config = dict(
    hidden_size=640,
    n_experts=64,
    experts_per_token=4,
    balance_bias=True,
    router_noise=0.1,
    head_dim=64,
    lr_head=0.00568,
    warmup_steps=200,
    schedule='wsd',
    batch_tokens=[65536, 131072],
)
Below are experts of layer 3 (counted from 0) of a mixture-of-experts language model. Rows are named router (the router's row for the expert) and show model dimensions 480-559. Each number is 128 + 24 x the weight over its row's rms, rounded and kept within 0 to 255. Numbers have three digits each.
After each expert's rows: a language model's description of what the expert responds to. This comes from a sample of Wikipedia text that the model never trained on.

# expert 19
router:173112136128130154134114146142139122117117123162112120133070209126154097107085120103095151146115155080107103144162081172168099149119194121120145105138146107112114121165124124138097144171144119128106171117121149127143146134098125097125135148
LaTeX commands like end after a backslash and dollar signs, plus articles, prepositions and verbs in technical and scientific prose.

# expert 60
router:127138139105145142124117145115150151139122095141110143123134168178133081150139130100118121118096179138110106084144102132117140152147158103117133084183141182097100123111103111172114116098072087138089097158132124140150148107139123161133110155
Opening quotation marks, apostrophes, parentheses, and dollar signs, mostly before song or album titles in track lists.

# expert 23
router:152118115105135119119097145141104138131110092143131114127068133165144097155126099096093130129147144060108063116138146156144145157124153136126146131156113109091114117132120143128084147115106121161126118145118157145163098109150191101148140141
Later pieces or words of proper names and titles, such as New York, Theatre, Gallery, PlayStation, or a surname's second piece.

# expert 17
router:146116157148159130092143134144143162101128100160108120159102142173142105116084083088082107147126140131139087114145099117115135162106146131134171134153104133117110110159121109163113140127119112155115140173114160118143135112126135102149102143
Newline tokens ending list items, infobox fields and table rows, before a dash, pipe or heading, as in Coordinates or Kingdom entries.

# expert 61
router:125123111102159125091128153115114106129098167108114107162146124135085113127170123110130133149130132030087114115148140121117120157117113091100103103119140128114136121078184111125090134108112084137150120120133134124151130086149164195170140110
Nouns for buildings, streets and landmarks in architecture and geography text, such as church, Avenue, station, post office, statue.

# expert 15
router:127146123159152134136132155145123127129089157130106189180129126151120140128106109138111190133108141131089107101118128135132195145123141132130118081123125135117132104083158128131140140186141081153111137189131124127146128113128109087145106144
Sports words in athlete and club articles, such as league, team, coach, season, scored, Standings, Bundesliga, plus dashes in career year ranges.

# expert 57
router:133120132151145142127118142152141139114091146122084181188114122168151131136111155111099204135138158127073112099123139127124177146133138123126134102137114136103113116121154123139142126165152086172104133167133120128173114131131132117143126155
Football words and club or league name pieces in player articles, such as FC, Premier, goals, Bundesliga, Albion, plus separators in career tables.

# expert 37
router:122137145116168165123119142112116127150119107158076139199091116130119094094124099100067179135154126112138110171118143124156094135148167114105131093187101150098136120114084158110116128105089121119148101134122146125146135100096124159153127142
Final pieces of place and personal names, such as Grenada, Micronesia, Carolina, Wade, -ville, often ending in vowels like a, ia, da.

# expert 20
router:119110116148106111044123158136147151076130060132139169124161166131125114130147143138112199138097105117139106088123128133146128143125132096097145119131077109089148118120098127176105149130165102197118169113129153119137136129081167175135128114
Past-tense and participle endings completing verbs in prose, such as expelle-d, prevent-ed, compl-y, plus some pronouns and of.

# expert 42
router:133186170121128105129123086119113145131087114153125148163073138143146134127121120086111130143151132107073093122160127187132143149149139124118139088192153142094093104125146138115147135121108134135103109121111148145150121092113153086141122134
Inner and final pieces of Slavic, Spanish, and Thai names in sports tables, such as -kov, -ić, López, and coordinate marks.

# expert 34
router:124114121150135126141111163155126132105101064159115108167128154132119106116133143103081111179133136121123092121121125160145126145131161121075150128175155130074109100105122133130078161129108141194101152137142153135170137133124120134145096104
Word-internal pieces ending in i, especially ti, si, ci, ni, ini, inside names and words (Grapentine, martial, Ultimate, Vincenzio).

# expert 1
router:165104141098133121096129147131168119119117121178111160122077131159104120154103089104115096110120142140106096133172116138109137135106153148128134105143130146121105105161132116147109157100143141157120117137150159144123119128124145114101129141
Line breaks ending table rows, paragraphs or headings, plus second word pieces after a capital opener, as in O-ly-mpiakos, Se-mi-finals.

# expert 41
router:105140111113128120074112130130140130158077097107109136115137170151164095106093104103111136158126139068148090108145140163130138154141137108134143136162132170100110098116146107123134141090157109135114101126111152126162097136126139168159123117
Seconds digits in geographic coordinates such as 19 before ″E, plus degree marks, census, parish, and catalog and date numbers.

# expert 59
router:168125144120135120120096147148134155118127129136127132153087136140119102140161102088118142134143160096119052116149143186172151176141131121127122103135118152091127089172118139147110135120127102122119142147113163141176124140126174137166121127
Single capital letters in acronyms and the ending pieces of company or product names, such as Microsoft, Ubisoft, ODOT, Studios.

# expert 2
router:137117160117124125092111163143107135113091108123130132159079135149119094123131111072087138129137156133154081090137141124178164162132120084059149077169114135082128108118126131150076138137103103134141134141123156130166142127128122114169098138
Middle and final word pieces of place names and surnames, such as Glamor-gan, Tipper-ary, Rosenkrant-z, York, -shire, -ton, -wood.

# expert 52
router:160180165109108124119112095125122158147089104169119135167101132161129143130132111059141128124178145134069103125181136198127145142138124130112155101179126151094108096139162146113135132127117136129127117138098138152171128086104162103158129124
Word pieces inside non-English personal and place names, often Slavic, Turkish, Spanish or South Asian, in sports rosters (Vázquez, Zverev, Verets'ka).

# expert 9
router:139138092095129142116139157116138141099113135117119177123107139151088138106124137059134130158139184118139073096108106190112171142101109123090109096157120110088130082150086130148110151085107108158096152139094181163154105090132139123144136114
Hyphens and en dashes, mostly between years in life spans (1891-1975), plus list-item hyphens and other joining symbols like slash and plus.

# expert 46
router:145141158121133116146092153139112160108079108137128147116128159187140120128130082083144157178116149136135098075142079155122121157118128127117113091111071116088140114104129149151098140121129135188093128150119124100193113116111124115124102141
Linking words: as after described or credited, forms of be (was, is, been, became), and the -ly suffix in adverbs like closely, similarly.

# expert 48
router:116111137103158088124133129128111145122141094110116128130106124147150116099095108110096115126115144062130111082173128149190110156138161131081135143132137136115102128188168157111130146094114094134140124122129135120141115135101188139164137158
Words and word pieces in species, plant, and protein descriptions, such as species, beetle, -ensis, petals, flowering.

# expert 4
router:139125109093115158104158142134114149120086067156151159109146175164131108137119159093109123153170154140142106107149111124177129142182162113078159105153115140094119132123121109173125131123091093121139143153111153156131095115086133120172092103
Full stops closing sentences, plus clause-linking conjunctions like but, while, until, because; also decimal points in table numbers (8.2, 2:01.42).

# expert 26
router:184119131126113118133144157149114107129163101156095122110086154131117130143120132127110114114134151093078096099158153122121127140109119128098116126169099164101111132118148132130125129129132146125143117108120166136144162139108178126115130164
Short pieces inside foreign or unusual names and words, such as Mo-ment-um, Kr-is, Ana-wa-ve, and first names like Ron, Brad.

# expert 50
router:147118152092129089118105094120111144122075090161100091151099111143095111133110078084125133122159160096126079128150136180169104142139139125102134099187105161085091089178125178120102136111105144122140128127108152128161161133104145153156135142
Pieces within personal and place names, often after an initial letter, such as P-ort-uguese, Ge-org-e, Ed-uc-ation, -burg, -berg.

# expert 36
router:139125166105148111111119104146107148115110088138155147144100093147171127118143081133123182134146104100133114100140112135145147143139160110135106113097115112117101122082151148109074116099112134157121119133101138126182138110148152093141110122
The, a, an, and especially by, often after a verb, plus heading equals signs after a line break.

# expert 16
router:119102118121135087141151128133109157135127095100113148117114101149146106099098125113094126127108141073151108073168135126197140151142130127110123148141121117115114143173161112119136151096114135142135144130139128109152129139083147113166121159
Word pieces of Latin biological names and family endings (-idae, -ensis, -um), plus species, genus, plant, gene, protein in biology articles.

# expert 63
router:124114120140149158117136111152084159125115137160086167179097146157102118125132132114104120143117146100083100126091134144091188159134148106128133099134075135107138091111201145112095152162084078149107132178121126130144096129129145076138116115
Verbs and nouns in narrative accounts of matches, wrestling and motorsport, such as won, played, challenged, defenses, bout, championship, decided.

# expert 29
router:136155095125114136093138148127107128086116100170105135131104117154110104085107126116091140139129136120108111074149114126123149156116118135113154069171098135092132100145130151122058124108090125168124109156147135124155121145128131132125093108
En dashes, hyphens and em dashes separating list items or clauses, like No. 8 – Élan, plus word-start fragments such as impr, exc.

# expert 24
router:135130094088126152096152149149118154126096068170149141115137157176129111126117153067109124158164142137135107117154108130182143143184175121070155110135122145100126121132112106171123134098094093135139145174117147146139105107084140122161103100
Periods ending sentences or abbreviations, plus ! and ?, and some clause links such as but, because, where.

# expert 7
router:170121151110129123144140156143153135122152114139119099135063171098136083116094116095093117152135132107126092139161105173190120146135159143104144108121103147112105090174112128132116149122128117123128172118139139134126166129105126080121127157
Nouns and word pieces in science, medicine and math prose, such as gene, protein, radiative, lens, module, often near LaTeX markup.

# expert 35
router:105108096119132146098161140172104146131125067173143167123127157192132100085105157111110108144133113129104097087163085137141121150134121105091116100142088111106134120134111111169113128101121127137137141191094137140124130086091134129198100113
Sentence-final periods, closing parentheses, brackets and quotes right after a word, often before a line break or new sentence.

# expert 62
router:146091096129167143078130137140118146157111118150139133189120115168134117092111118099124172104122171117124124090155118117120128160093135096105156072172126101106111165133120152184079161122116130106122145143104131092153149137138136161139127159
Closing quotation marks, closing parentheses and dollar signs ending a phrase, plus time words such as after, during, later, before.

# expert 25
router:133129090143129127142137137127131147112131117142135200141084117134112125141116130101126179170129148162136085113111122112096130153131102107121128091130092107116133113080088123198083147101109092116109116174150119109138121145147133103137139082
Noun endings and abstract nouns after his, a or the in biographies and plot text, such as presentation, resignation, autobiography, role, story.

# expert 31
router:155163129127139127106109132153131149109117125109117143135095106143136110129112145136146126129160124120131104144108137117130120152084106082108131121138109144104143135110166099136092106130091108157150115109082135120146113151110138128162150188
Pipe separators after numbers or names in results tables, plus the preposition at in life events, as in died at, attended.

# expert 56
router:153115161091162158113128149132139138095149090123102144114100157135148089131096131108132176122124107116133100091119130152163111156158133124107179102097119124105086125144138122153099156107119129142135156158143150127140153093098136125135133153
Comparative words such as more, less, longer, older, -er, and word pieces in mathematical or LaTeX passages.

# expert 49
router:131145156151150150100100190136135131101116121166100134142152146131133133145117149124122151140108141121141105112126101106119095146120110108130105100141134133107116128161132111166123144172116109141111111122157160133146145143126121195126120138
Political and legal institution words and pieces, such as legislative, Senate, Committee, President, Court of Appeals, in election and government text.

# expert 45
router:187137153149112144119119111173115184140106122168108089115135145162124135089133112118105133116137130132156125113135121117118126155124127127116172122115158135103142112146145094141076151134151134142091138127133182131165137080105137125145102074
Commas and joining words like and, or, but, & between clauses, list items, names and places, or in dates.

# expert 0
router:120138142117133123124093155154067141122142129112119176126109174150128151164152138112143156142129110087133097132188105135164110148112104145118165069183124138093105122148118115148127133144136095176122150152144148177141128161127170163122094130
Paragraph line breaks, heading equals signs, and the sentence openers after them, such as However, During, In, Later.

# expert 27
router:147137170119163158110122128134126142130115102128097141101124153143145119152111128122133161137138101090150098077115137124130159154143114122121150101119138129107078117123144101152105131092115129117109152163139155091145152114084154137131127112
First pieces of split words, often just after an opening quote (un-equivocally, tor-chbearers, ina-ppropriate), plus short digits and letters in table cells.

# expert 22
router:166151114115150096090110168119101166136120083111145146099091160154100120135144106134126147100149096085140103113149093099126144147107120135116138048165149117109115083127109134182136123092177105149118150179139137134145156138137141155150101148
Line breaks and the first words or pieces of section headings after == (Etymology, Awards, History, See also, Early life, Career).

# expert 3
router:173107129098131141094142093106127151171127079146121102106122170183137156114102125126173113079154129128060103092136149128109150143096115089095145131117143132113118142117121094152114117125104146124140133153141151123126162100119112121097156128
Apostrophes, quote marks and short letter pieces inside foreign or unusual names, such as L'Escadron, O'Conor, J-e-une, S-ie-gfried.

# expert 43
router:198142153113154131140119101154157172108123126155138148107127121160088116116141141126111123125129149128139092098140162147145153143101127131122122099125100168095122110112113142175075164126104163109155129166134141144132137122137159137133124121
Plural endings and the s of possessives or contractions, such as Wizards, daughters, flies, Singles, There's.

# expert 11
router:167134132120140111114098164157140150098109083132114143135107157143142110154107098067118134116141126119095078090159108147135133161132116103108136079153096153094088122132119122152089140118122119155094122147124152131144116106124166121133138112
Byte pieces of Cyrillic, Hebrew, Thai, Greek and Japanese words in parentheses or quotes, plus digits in tables and statistics.